Weights of a small mixture-of-experts language model, trained from scratch on English Wikipedia.
Size: 14 layers, width 192, 40.5M parameters.
Experts: 32 GeGLU neurons an expert, a sigmoid router.
Training: a variant of Muon for the experts, 4743 steps.
Below are experts of layer 8 (counted from 0) of a mixture-of-experts language model. Rows are named router (the router's row for the expert), gate (a neuron's input weights, with its number), up (a neuron's input weights, with its number), down (a neuron's output weights, with its number) and show model dimensions 0-191. Each number is 128 + 24 x the weight over its row's rms, rounded and kept within 0 to 255.
Before each expert's rows: "mostly gets" lists some tokens that are sent to it at least half of the time; "comes after" lists some tokens at least twice as common just before its tokens as in all text. This comes from a sample of Wikipedia text that the model never trained on. Tokens count by the router's weight.

# expert 104
mostly gets: " he", " they", " she", " He", "He", " They"
comes after: ".", ",", " =", "=", " where", " /"
router [119 160 115 129 113  97 143 109 146 134 124  79 138 159 117 129  69 129  68 100 126  98 118 109 118 119 178 100 104 124  94 134 122 129 150 154 118 136 112 118 106 145 187 137 127  98 120 114 111  89 152 117 107 114  92  80 157 141 132 136 132 111 148  95  93 135 116 141 136 145 148 107  75 179 108 113 156 141  77 105 107 113 139 140 149 105 187 138 142 140  85 110 122 110 127 158 123  70 113 107 167 120 160 123 156 131 110 131  99 107  82  95 149 119 105 110 147 145 100 136 141 128 109 139 119 118 102 158 138 107 123 132  90  88  99 160  94  86 147 145 153 111 161 125 143 143 120 173 115 105 143 154 162 106 109 101 134 148 123  72 129 123 126 123 153 133 119 148 137 128 134 154 153 131 101 120 158 129  63 122 149 126 145 123 150 138 111 119 112 120 104 129]
gate0 [116  81 108 104  97 116 140 135 136 105  83 115 150  97 140 107 103 169 115  98 144 133 122 103 158 178 129 129 170 140 106 160 120 159 142 152  89  89  97 137  81 102 123 183 124  89 147 153 119 151 110 160 142 102 144 121 106 156 119 162  98 118 135  87 154 122 149 119 124 156 143 146 144 148 119 139 121 106  97 119 149 105 135 167 107 115 100 147 134 106 143 108 115 116 100 109 152 138 160 103 133 114 115 157 111 104 159 133 139 124  75 107 111 113 133 112 156 156 128  88 100 125 109 152 139 124 147 141 127 104  84  87 114 149  85 114 105 134 117 145 137  92 126 150 153 111 117  99  81 135 128 141 112 107 163 124 157 146 146 101 155 105 125 116 141 110 176  85  62 133  89 116  93  92 136 113 111 100 102 129 157  87 145 133 129 136 127  98 114 138 103 146]
up0 [132  85 140 133 167 170 115 125 110 134 138 140  99 116  98 100 109 138 142 147 131 131 131 105 113 109 116 141 151 153  85 130 124 153 132 101 151 124 165 139  97 132 132 123  86 137 141 132 151 128 104 177 134 156 136 139 102 101 145  88 135 162 151 108  91 120  94 139 116  93 137 144 100 137 157 102 104 146 128 129 140 159 146 158 123 118 136 104 126 157 106 156 106 169 150 118  88 118 135 115 132  98 134 135 146 160 142 140 113 173  95 115  96 112 128 152 124  88 103 133 105 173 144  67 111 150 154 102 108 158 113 111 125  76 121  82 130 115 139 130 140 138 166 135 124 134 117  98 170 149 104 106  82 140 103 136 147 106 151 153 104  87 126 172 137 136  95 101 120 102  96 121 120 129  90 140 145  95 120 128 109 163 147 149  70 146 150 121 177 102  99  66]
down0 [153 151 137 123 122 140 120 109 140 149 137 136 138 173 105 104 112 163 122 110 168 137 100 118 193 121  86  96 109 113 154 142 154 157 144  99 136 136  95 123 147 107 124 128 115 115 129  95 158 152 126 151 161 129  95  85 136  98 175 123 127 149 142  88 118 169 162 137 145 132 129 123 124 114 105 117 130 145 125 123 149 116 161 106 118 193 120 151 142 123  96 111 120  94 128 119 124 123 171 123 142 115 105 121 108 119 143 129 143 133 116  92 107 127 135 166 139 135  88 142 107 138 158 158 146 163 130 162 126 139 150  95 158 118 176 126 127 169 181 178  95 129 142 138 119 147 110 127  77 110 111 121 145 105 106 164 141 102 136 104 133 151 165 136 160 100 128 120  93 145 116 149 171 144 164 113 134 138  97  80 100 146 124 121 181 157 106  86  99 135  83 162]

# expert 96
mostly gets: " not", " they", " he", " have", " has", " would"
comes after: ",", " he", " was", " it", " that", " who"
router [140 145 146 143 104 149 149 130 148 101 148  62 154 131 103 121  88 100 100  94 127  85 114 127 143 124 139 136 113 148 107 165 101 138 132 175 125 131 116 108 102 117 135 145 125 118  84 127 118 110 166 140 122 119  98 116 144 135 184 166 136 126 125 119  77 129 159 129 167 153 129 114 109 189 127 108 117 136  95 130 105 127 135 111 140 119 170 154 111 162 116 123 116 125 119 168 149 121 121 124 147 145 149 116 177 106 109 107 149 138  97  90 186 138 129 145 163 132  74 146 109 134 129 113 128 112 132 149 131  95 153 136  90 108 135 147  96 110 145 147 144 140 148 132 136 149 103 148 129 107 144 114 136 120  68 124 140 185  92  91 135 100 151 149 189 120 130 112 172 127 129 168 114 168  80 127 145 111  85 122 140 122 112  95 106  97 146 118 137  98 104 147]
gate0 [104 108 119 125 122 180 112 114 125 134 114 114 118  86 116  78 139 191  88 151 103 109 116 138 105 140 117 143 163 144 148 147 144 126 112 101  77 137  91 140 127 119 130 125  98 135 115 117 109  68 150 135 130 134  94 173  90 168 124 117 143 137 139 117 124 102 136 116 140 120  62 115 169 169 116 161 110 122 129 102  97 114 118 120 140 129 121 138 131 133 112 114 109 140 173 111 128 166 145  99 129 149  74 113 133  58 166  89 132 148 163  97  92 143  97 146 162 116 119  90  72 132 159 161 112 179 153 133 129 120  98 174 129 147 127 116 145 117 114 149 102 114 127 122 174 110 116 135  96 107 135 163 157 151 114 114 140 118 149 129 149 154 113 100 115 106 126  95 143 125 104 123 144 121 108 111 169 119 145 153 145 119 152 142 101 128 145 149 131 113 106 122]
up0 [156 146 134 107 108  67 144 143 152 137 103 150 148 174 120 181 108 103 121 125 128 133 122 118 162 134 161 114 128 107 132 106 127 145 103 150 165 111 155 124 110 125 121 111 129 123 132 115 110 153  87 106 123 142 158  81 173 144 165  91 148 111 100 142 163 174 124 129 159 167 174 131  84 105 130 159 151 138 135 137 140 104 155 161  95 114  86 145 136 129 127 109 134 132 104 194 107 107 127 140 140 114 163 147 133 158 116 167  87 114  76 145 114 100 137 145  88 141 112 169 121  92 125 123 108  61 137  93 127 166 147  77 107 132 136 155 136 152 163 138 146 124 115 118  94 114 136 123 155 118 133 106 163 101 158 143 161 122 110 158 170 128 148 106  94 118 151 146 105 149 143 131 144 108 102 132 118 133 110 100 146 116 142 133 146 111 111 137  99 129 121 155]
down0 [137 148 124 132 128 160 117 128 189 103 114 180 150 168 158 160 130 145 150 114 131 129 114 120 114 109 110 110 134 130 102 103 120  80 104 125 142 110  97 139 124 153 100 100 126 141 126 151 101 148 128 104 167 110  89 132 180 140 178 135 163 134 124  96 121 124 167 166 156  92 116 141 108 133 121 110 105 138 114 144 140 153 137 129 109  98 139 118 117 142 146 115 115 117  93 179 138 146 148 166 109  85 130 119 101 145 125 134 151 107 110 108 179 114  97 113 126 100 127  89 132 122 147 136 105 126 115 116 156 192 153 111 150 169 120 156 131 129 160  96 129 147 107 124 124 140 130  67 122 145 121 143 166 141 138 144 130 138  90  73 146 120 158 110 119 150  76 174 151 130 158 129 124 159 143 111 163 120 119 131  91  84 173 128 164 125 130  92  89 138 107 149]

# expert 114
mostly gets: " and", " or", " &", " but", " while", " ;"
comes after: ",", " and", "s", ")", " well", " but"
router [116 119 152 105 138 131 125 136 132 131 111  99 133 162 104 110 118  93 156  94 150  99 131  96 103  63 113 131 102 134  77 139 119 109 184 114 110 134 114 121 133 100 133 130 104 122 119  88 102 104 140 121 102 125 105 112 173 161 176 144 148 131 110 123 101 108 122 131 178 145 149 120 124 143 166 112 121 166 146 110 121 144 161 123 163 107 125 132 137 159 101 140 126 122 113 148 128  73 125 154 141 114 150 144 117  96 130 125 147 138  94  77 128 146 102 156 147 126 117 127 125 164 115  93 119 153 134 151 133 131 139 201  94 110 110 162 157  83 124 181 167 128 173 137 165 141 114 125 128 120 128 126 156  85 122 120  97 157 131 130 149  93 130 141 161 157 105 149 163 112 163 151 146 180 129 113 101 120  74 148  96 157 162 113 121 134 109 140 141 120 142 143]
gate0 [102 102 123 148  96 159 150 117 131 126 143 142 156 104 111 122 109 147 108  97 161 148 133 138  99 124 143 124 142 110 103 126 125 130 131 106 121 123 171  80 100 110  96 122 114 134  54 155 129 127 133 110 139 137 111 111 154 144 159 141 164 104 109 144 136 111 161 101 161  94 125 171 150 156 160 122  83 145 111 112 121 104 159 126 115 151 115 154 136 164  78 107 103 127  92 128  94  98 133 138 160 139 123 123 106 104 149 146  94  99 142 144 137 100  84 131 118 134  75 147 119 139 171 124 107 151 145 132 124 151 103 145 121 122 132 109 133 103 100 172 140 136 165 106 136 101 113 153 146 128 108 144 164 156 122 176 192 157 164 146 151 128 115 161 138 136 104 138 133 141 128 144 106 170 146 126  83 156  92 147  96 148 105 166  76 132 128 123 146 147 175 158]
up0 [139 114 119 170 111 114 109 155 108 143 134 106 124 126 105 160 140 115 146 142 134 119 187 169  84 156  99 108 119 144 134 137 133 126 102 128 123 151 127 159 125 153 139 171 135 130  96 106 125 141 109 151  94 135 146  97 132 114 112 105 131 167 129 165  90 143  87 105 143 121 169 123 136 137 136  51 145  93 112 146 163 155  97  95 158 164 104 138 156 130 117 159 137 139 148 109 137 158 115 128 111  97 141 155 123 115 129 179 160 107 105 133 164 149 166 105 127 194 128 137 102 134  85 126 125 134 119 147 141 106 176 160 132 127 162 117 108 140 132 120 172 135  83 100 140 120 157  96 121 153 138  91 139 160 108 127 126 128 112  79 138 118 112 144  94 134 110 168  80 140 112 148 137 101 157 157 131 152 146 113 169 158 158 120 157 156 129 154 105 106 134 138]
down0 [155 144 133  94 142 125 134 149 135 131 104 171 104  67 136 122 124  93  96 123 126 114 106 131 134 167 145 133 140  91 131 170  91 151  98 128 102 128 148 116 140 131 119 104 151 172 133 159 127 124  97  94 206 110 126 136  81 159 138 127 166 139  95 139 157 189  84 144 183 128 143  98 114 110 132 181 146 141 154 110 113 117 127 157  84 127 130 164  77 103 175 116  89 131 114 131 153 135 143  70 128 112 108 118 108 137 113 137 186 124 142 130 160 153 122 119 141 131 139 112 143 118 143 142 156 135 115 124 136 149 117 117 109 121 136 136 130 101 172 114  85 162 116  87 137 120  98 167 136  93 131 156 131 114 164  97 138 128 156 140 134 127 113 126 100 132 122  83 129 102 124 128 133 117 113 160 105 111  92 126 152 100 107 126 154 125 135  95 105 130 110 116]

# expert 62
mostly gets: " el", "\n", " inv", " ref", "\n   ", " ex"
comes after: " |", ")", "|", "\"", " information", " classification"
router [122 148 142 107  94  83 137 124 114 164 133 101 156 138 157 108 101 108 103 124 100 120 122 114  67  76  88 145 105 105 124 143 122 127 168 130 103 160 134 131  85 108 161  83 120 145  98  97 153 152 136 128 135  78 142 136  95 130 158 163 142 178 137 143 122 115 130 130 131 170 124 117 113 181 139 105 147 155  95  89 123  94 154 125 182  78  81 146 142 178 129 124 118 135 114 103 127 130 122 100 117 111 108 141 161 133 122 121 128 166 102 118 133 141 123 145 151 136 126 163 141 149 103  81 107 109 112 140 171 121 139 147  97 107 170 121 114 101 100 144 154  98  93 139 140 145 145 193 134 124 103 136 121 115 125 126 125 160  84 121 135 143 114 152 122 121 111 105 167 102 121 170 139 155 128 152 133 139 100 128 108 147 151 128 106 121 109 131 160 162 104 141]
gate0 [149  95 139 141 133 101 102 121 121 115 145 119 127 109  88 141 121 138  74 166  98 105 143 145  89 125 121 127 127 115 143 156 102 133 141 141 144 137 100 134  98 147 123 150 101 128 151 140  97 102 110 142 150 126 102 108 130 124 135 100 137 164  72 155 107  79 139 132 153 118 125 157 111 119 141  76 106  72 147  83 148 105 161 100 147  96 120 140 124 181 151 141 121 136 112  97 125 100  93 126 124 146 134 102 121  71 156 148 135 116 121 119 145 163 146 108 145 129  92 120 116 139 101 116  76 143  93 131 127 153 112 159 131  96 146 112  85 124 100 107 104 151 131  91 130 161 111  96 134 144 178 116  88 159 146 121 163 138 141  96  94 112 133 130 123 156 150 135 132 169  98 116 117 137 152 131 209 128 133 155 137 139 152  94  95 154 130 110 117 141  95 159]
up0 [ 78 159 116 157 105 122 134 157 130 145  97  96 109 140 155 116 110 124 158 112 156 163 138 133 187 112 104 142 123 132 156 101 169 128  99 114 114 122 156 111 125 141 129 100 150 115 114 134 163 175 124 111 118 120 140 121 104 155 158 159 148  78 158  95 140 150 119 110 107 123 127 132 160 106 127 150 136 158  79 180 144 122 128 146 118 142 126 119 143 101 124 108 135 121 156 183 133 151 151 143 140 108 126 161 121 202 138  92 109 122 159 164 114 101 111 177 139 162 128 118 136 113 142 143 172 143 174 134 144 126 153  83 132 131 137 134 153 160 162 141 180 115 162 140 128  97 167 160 141 128 110 121 140 108 135 123  86 128 112 136 144 118 121 128 174  93 101 110 111 113 158 151 161  93 130 129  86 118 112 111 143 112 102 182 145 102 104 115 125 115 153 108]
down0 [109 140 170 130 124 128 166 162 141  75 153 163 147 108 110 167  90 161 123 149 130 150 166 109  95 124 117  97 114 103 126 141 142 105 119 145 129 105 165 151 134 134 136 141 132 149 111 159 168 126 126 132 140 163 128 103 131 117  79  92 160 149 119 131 159 124 130 129 153  82 141 118 183 118 118 103 172 115 155 112 154  98 131  72 131 118 158 173 113 147 133  96 147  84 104 164 158 142 120  82 150 130 116 126 113 106 122 126 101 173 103 107 119 114 131 156 105 131  74 113 161 140 139 147 158 163  88 115 147 142 126 122 104 141 135 130 111  94 151 158  98 100 113 145 150 124  92  62 149 118 117 111 119 116 126 126 111 131 114 126 147 127 125  91 168 136 129 163 104 129 105 139 100 129 152 131  94 126 187 157 118 115 159 100 104 132 150 113 120  99 100 139]

# expert 115
mostly gets: " However", " because", " While", "After", " During", " Binomial"
comes after: ".", "=", "s", "\"", " However", " said"
router [139  89 123  91  96  84 164 128 130 167 108 105 146 122  87 121 121 150  97 116 105 107 140 102  98 115 132 162 135 123  98 147  92 149 133 111  75 148 116  89 100 144 130 146 108 159 141  91 112 136 119 145  99 125 141  92  91 135 151 111 106 123 152 129 127 106  97  97 169 160 134 117 110 140 117 139 143 131  80 114 111 133 156 137 129 119 150 141 108 143 108 161 120 129 118 127 127  99 121 115 110  82 138 125 112 143  88 147 135 144  68 103 113 113 108 123 128 166 125 136  86 158 120 109 134 172 123 123 143 100 109 134 108 139 134 142 116  86 120 213 131 147 120 170 116 137  97 122 165  87 121 168 173 107 127 146 116 140 107 122 113  91 173 135 139 137 105 122 135 130 127 159 213 143 117 139 112 173 103 125 121 154 119  90 117 126 125 109 144 151 135 147]
gate0 [124  76 180 152 139 119 129 150 156 113 132  94 153 120 116 180  97 139 154 138 134 135 154 137 139 155 120 159 136 152 134 105 104 125 101 111 130 178 131 116 137 125 109 141  80 108 108 136  89 159 127 125 101 134 132 101 124 110 103 115  92 128  95  76 142 163 140 114 141 162 118  94 107 141 141 154 135 102 108  94 135 124 125 128  82 151  92 163 131  98 135 160 100 178 116  98  85 152 142 156 182 143  83 138 130 135 102 134  97 126 109 118 124 129 158 109  93 204 141 155  89 147 146 147 139 107  90 116 117  68 131  99 116 143 125 160 133 133  77 156 135 108 104 160 109 130 141 118 107 141 120 117 164 122 138 129 131 127 136 175 106 143 136 134 152 127 143 147 118 151  87 119 115 103 113 168 136 117 135 136 137 141 125  99 110 168 102 150 105 109 149 147]
up0 [143 133 103 107 116 109 125 108 131 207 136 132 123 154  83 135 144 127 121 128 125 149 140 114 115  96 156  95 146 122  95 150  98 128 137 128 133 103 148 134 134 177 144 137 126 164 100 108 176 115 145 124  73 138 109 142 129 117 101 162 123  99 131 139 129  95 138 135 153 124 151 163 143 124 131  72 133 153 104 107 146 120 113 115 139 155 137 164 140 104 119 118 138 126 139 120 160 102 106 184 136 156 133 139 104  99 135  99 147 131 129 152 141  91  97 112 136 101 113 153  74 149  99 134 135 142 189 127 118 147 112 130  92  90 138  79  93 148 112 150 151 121 129 160 112 150 104 118 152 127 152 123 141  80 101 137 148 118 104 120 165 127 151  80 112 138 121 136 141 138 119  71 158 110 137 137 118  97 138 102 141 155  95  67 111 160 115 147 139 155 176 174]
down0 [107 125 111 140 102 122 167 135  77 118 105 143  84 118 156 152 109 144 124 121 150 124 137 134 108 165  87 149 135  97 141 136 128 165 122 119 137 135 153  95 119 129  95 119 157 117 144 122  95 112 113 119 150  94  92 141 127 151 184 104 167 173 143 107 101 172 154 118 182 129 113  57 126 127 119 160 118 126 109 127 132 138 127  97 116 130 123 114 165 140 172 131 102 129 110 135 128 147 130  62 153 109 144 167 148 144 127 115 182  99 159  95 101 153  92 136 108 141 126 120 125 137 128 148 141 129 133 118 111 135 155 105 156 168 113 131 110 118 125  77 117 143 107 139 149 144 116 107 107 139 119 153 172 132 133 107  78 143 137 119 164 174 111 179 125 130  82 153  86  87 110 105 139 142 114 130 121 104 115 110 145 137 133 146 142  77 153  95 100 131 119 111]

# expert 77
mostly gets: " ob", " anti", " ins", "′", " non", "\n"
comes after: " |", ")", "|", ".", " a", "\""
router [116 153 109 107 101  76 133 101 126 112 125  86 192 115 124  71 100 145 110 147 119 121 130 105  91 132  95 145 140  93 129 183 105 114 156 117 120 140 106 120  91  99 150 108 134 140 140  93 140 116 122 124 126  71 127 114 105 115 150 160 161 148 123 139 121 124 156 136 147 181 134 111  94 190 136 107 136 147 113  95 118 128 131  95 139  74 128 130 121 175 151 123 118 163 127 137 147 134 114 102 121 139 130 138 162 114  96 124  97 164 115 100 138 124  99 146 130 144 113 161 108 169  90  72 112 112 115 136 145 101 152 122 120 124 136 129 128 117 132 152 142 121  93 150 135 151 122 184 159 139 114 136 118 117 126 104 121 163  74 109 160 129 104 135 115 122 106  95 159 118 144 150 136 154 124 157 111 160 144 154 121 140 168 119 121 140  70 110 173 150  90 129]
gate0 [ 94 117 141 123 126 103 137 123 134 172 163 152 173 102 146 143 115 127 127 142 142 141 106 132 144 107 139 174 126 134 150 115 122 146 129 135 114 160  98 141 121 132 113 152  93  97 132 134 109  89 165  97 136 132 118 119 152 115 129 142 154 136 105 127 139  89 114 125 184 123 137 107 163 155 141 119 109 110 116 111 155  92 142  94 119 125 165  96 150 177 147 110  87 150 116 121 155 133  89  98 100  93 136 161 102 132 144 119 106 127 108 123 185 150 116 109 162 144 140 118 158 166 116 124 124 123 133 116 174 122 128 160 114  90 138  94 110  92 133 107 115  75 140 125 174 150  86  87 118 152  74 176 130 158 111 148 129 171 111  99 106 129 134  99 170 136  76 156 102 180 131 139 135 150 134 108  94 137  83 152 119 133 131 160 146 143 104 116 150 120 149 147]
up0 [130 155 134 110 117 139 145 170 171 106 104 109 115  80 156 110 142 121 192  97 134 120 131 154 113 164 105 113 132 111 123 135 120 124 124 160 131 117 175 119 127  77 145 130 163 126 110 135 124 201  94 105 180 115  80  92 116 160 133  80 118 160 121 135 103 140 131 144  80 163 153 104 118 111 133 132 137 125 132 172 130 135 143 139 134 133 139 108 107 106  89 111 133 135 156 136 116 144 149 154 173 145 129 120 131 139 122 110 160 128 144 132 118 152 153 132 123 117 142 150 130 130 146 168 125  79 123 152  86 132 140 130  90 161 137 129 154 152 122 156 106 127 122 119  76  93 200 139 136 113 146 117 133 150 162 121 137  56 149 137  97 162 129 142 148 133 139 108 109 102 126 133 127 143 143 153 144 134 118 100 118 123  51 132 138 101 139 120 101 119 123 114]
down0 [127 132 100 106 132 113  80 141 141 124 145 137 145 126 113  88 169 173 152 145 161 125 153 108 122 131 112 122 105 161 103 122 171 146 153 122 113 182 140 138 119 144 136 121 110 163 127 134 137  91  92 125 117 112 120 171 127 135 139  98 129 120 181 137  86 146 100 120 119 107 110 111 170 135 146 130 145 146 106 125 138 114 117 113 154 122 154 119 138 105 103 127 139 143  94 145 117 149 159  95 130 130 113 150 168 163 134 142 133 171 125  68 172 129 100 145 117 135 133 151 153 114 131 129 152 153 121 141 108  79 126 169 134 119 116  99 130  83  81 167 123  82 115  78 147 144 123 154 147 118 155 170 104 137 135  90 191  96 119  88 102 154 123 111 132 150 101 164 135 112 140 133 147 130  97 147 168 147 114 126 119 161 133 118 133 181  91 118 106  99 152  91]

# expert 3
mostly gets: "'", " cl", "’", " there", "day", " said"
comes after: " |", "|", " Women", " Men", " People", " men"
router [116 120 122 153 142 124 151 127 100 127 126 100 174 162 112 127 130 173 115 139  71 141 129 129 108 129  84 137 108 103  99 172 103 128 115 174 142 141 120 113  81 148 146  97 156 160 156  84 145  98 104 153 105 102 158 120 151 102 129 125 138 112 154 157 137 109 137 159 173 156 118 103 117 118 123 128 142 122 116  91 147 139 152 138 119  70 105 182 132 164  90 149 137 117 115 100 103 146 106 139 125 101 146 131 113 103 135 155 135 123  94 110 167 107 149 167 125 138 104 127 130 145 112  91  86 129 115 160 164  94  94 166  89 107 150 113  93 141 144 168 131 136 138 112  97 158  50 145 116 139 162 116 146  92 123 141 150 163 110 108 138 109 132 137 170 138 144 148 158 114 152 144 148 131 108 150 143 151 112 133 113 149 168 114 101 130 105 110 131 108 121 143]
gate0 [132  99 146 145 121 129 163 169 145 113 141 133 152  89 119 161 116 120 156 131  91 152 124 132 112 127 150 169  91 138 110 119 125 147 126 152 182 113 136 120 122 124 110 117 152 116 168 157 126 146 124 124 122 137 149  89 123 133 130 126  92 131 138 128 118 111 128 179 146 178  97 128 138 169  76 129  87 107 115 161 112 164 135 119 136 135 120 144 116 123 109 134 136 136  64 132  64 129 103 120 124 136 118 103  90 112 140 154  83 166 123 135 144 153 120  98 133 160 147 103 153 148 105 138 125 157 170 152 148 138 141  98 132 101 131 111 160 166 124 128 126 143 128 138 131 143 124 141 137 151 150  90 119 124 124 155 191 130 152 130 159 205 106 169 140 122  90 137 142 116  95 194 118 173 138 143 106  97 127  84 166 152 158 117 138 142 152 151 138 122 156 128]
up0 [117 177 113  87  91  96  80 110 109 161 123 114 142 149 135  91 147 146  95 129 153 121 173  98 131 101 120 102 142 132 125 102 115  89 128 112 115 156 155 132 127 142 190 132 138 121 115 136 106 129 145 137 130 151  69 131 120 120 110 139 162 112 138 142 127 159 127 118 111  87 149 140 128 122 179 141 144 118 140 150 127 129 128 120  96 146 166 112 154 163 126 131 127 125 162  99 167 135 160 186 132 147 134 107 177 148 119 132 143 129 151 151 118 134 106 138 111  89 128 157 169  94 150 118 169 105  86 101 122  84  97 163 148 148 138 158 131 132 137 133 114 145 140 163 176 128 165 101 126 106 130 111 113 119 120 103 100 116  84  91 122  52 131 142 102 136 126 145 135 144 150  90 133 147 135 102  88 130  86 144  82 118 118 127 123 109  87 136 113 127 121 109]
down0 [129  87 151 138 156 128 125 145 156 123 121 139 158 128 113  99 105 144 114 157 161 160  92 164  87 163 143 169 105  84 115 113 135 136  89 128 119  88 146 154 146  97  96 162 141 144 107 148 107 107 143 126 108 125 145 134 106 144 119 142 138 107 118 109 152 173  94  94 152 156  81 164 128 187 125  83  89 115 117 132 132 148 122 121 178 149 130 104 123 122  96 127 165 140 129 134 159 133 147 111 127 124 183 168 165 122 128 139 167 141 100  66 118 146 105  93 133 137 129  94 126 114 122  70 136 122 155 144 119 103  93 118 118 120 137 133 136 159 111 105 116 105 144 166 100 104 101 163 139 130  92 144 100 140 140 114 122 146 116 126 120 119 115  86  88 102 164 126 125 177 102 122 136 126  92 164 153 114 112 155 158 135 108 153 111 139 140 123 122 135 156 163]

# expert 89
mostly gets: " rec", " bo", " Rec", " ro", " bl", " conc"
comes after: " in", " of", " on", "=", " to", " from"
router [139 127  98 112 159 100 123 114 156 147 103  72 138 130 113 110 131 179  80 149 129 102 107 153 111 108 152 135  85 155 115 129 107 118 120 151 120 159  69 121 145 154 143 117 126 107 150 102 156  97 114 127 132  91 137 144 139 170 129 107 141 155 121 118 112  74 116 122 122 128 136 147 129 159 136 138 182 152 110  78 112 126 162 129 145 105 126 126 109 127 126 143 103 132 131 120 152  75  93 110  98 118 218 119 158 158 113 107 127 138 105 120 143 101 114 137 131 156 125 131 102 113 131 134 112 113 106 188 151 130 121 164 130 101 158 142 144 126 140 127  86 113 126 108 139 135 155 140 150 101 141 125 151 105 107 116 136 150 120  80 147 100 150 149 123 128  94 109 167 139 128 146 106 141 118 132 128 141 104 159 174 123 131 110  55 115  98  98 146 113  74 155]
gate0 [ 89 163 107  92 127 109 120 185 153 142  98 115 123 167 137 137 134 137 103 133 169 116 127 128 149 147 124 103 115 120 105 117 133 136 147 101 154 130 100  64 126 145 167 136 133 126 129 111 153  89 110 114 106 126 123 123 118 107 135 136 147 139 140  96 131 132 120 149 128 166 132 149 131 165  95 132 179 107 169  90 113  82  89 120 180 157  87 132 131 117 147 130 148 129  95 124 113 127 115 138 110 202 133 132 136 135 139  91 142 151 165 134 136 106 137 119 158 161 145 120 129 122 121 149 161 125 100 180 156  99  98 117 101 149 123 117 173 114 128  79 143 153 108 160 138 122 119 116 140 129 149 115 145 160 157 134 138 166  99 162 114 108 157 111 116 119 158 141 123 118 106 153 113 172  67 110 124 125 106 114 135 122 132 102 133 102 110 170 196 118  87 134]
up0 [120 145 128 113 127 112 135 132 165 100  89 128 144 127 127 100 147  91  91 143 117 122 125 111 102 120 153 159 108 151  73 128 169  83  75  95 107 129 133  97 108 143 138 116 113 130  85  89 153 109 123 134 120 132 139 124 121 110 104 158 115 154 154 110 157  85 145 136 114 113 115 136 132 158 101 126 148 108  98 123 112 119 138 122 185 117 156  90  98 137 124 127 185 119 126 130 152 102 136 172 155 149 101  82 127 107 114  82 148 137 135 119 114 121 117 145 139 154 166 139 136 138 118 176 148  78 138 157 141 117  70 117 106 102 104 107 148 132 171  71 113 134 110 118 122 108 149 110 118 133 142 134  77 135 109 139 118 156 128 138 168 103 152 154 114  70  87 101 117 129 113 118 115 112 108 127 137 115  90  73 115 111 109 133 139 126 142  99 177 134  94 113]
down0 [106 110 121 133 135 148 125 164 126  65 164 148 109 105 150 112 131 161 162 106 120 109 121 148 134 143 161 120 151 119 177 165  76 170 163 120 124 124 120 123 129 105 105 143  70 144 153 144 111 148 139 140 125 130 128 128 152 133 167 135 141 103 139 155  75  85 129 127 139 168 108 111 123 140 145 148  95 131 127 113 105 132 102 112 125 149 126 121 108 167 126 119 115 113 143 150  97 134 110 146 105 117 151 136 190 118 140 129 157  95 140 175 113 154 112 108 137 114 115 156  75 118 124  77  92 160 140 141 153 144  99 100 177 103 116 133 134 150 161 130 177 173 144 128 173 116 117 145 126 128 151 113 123  92 118 102 114 116 125 127 124 138 198 164 108 134 182 165 101 118 115 127  91 127 136  95 145 140 130 146 110 118 105  73 121 135 114 145 129 134 115 152]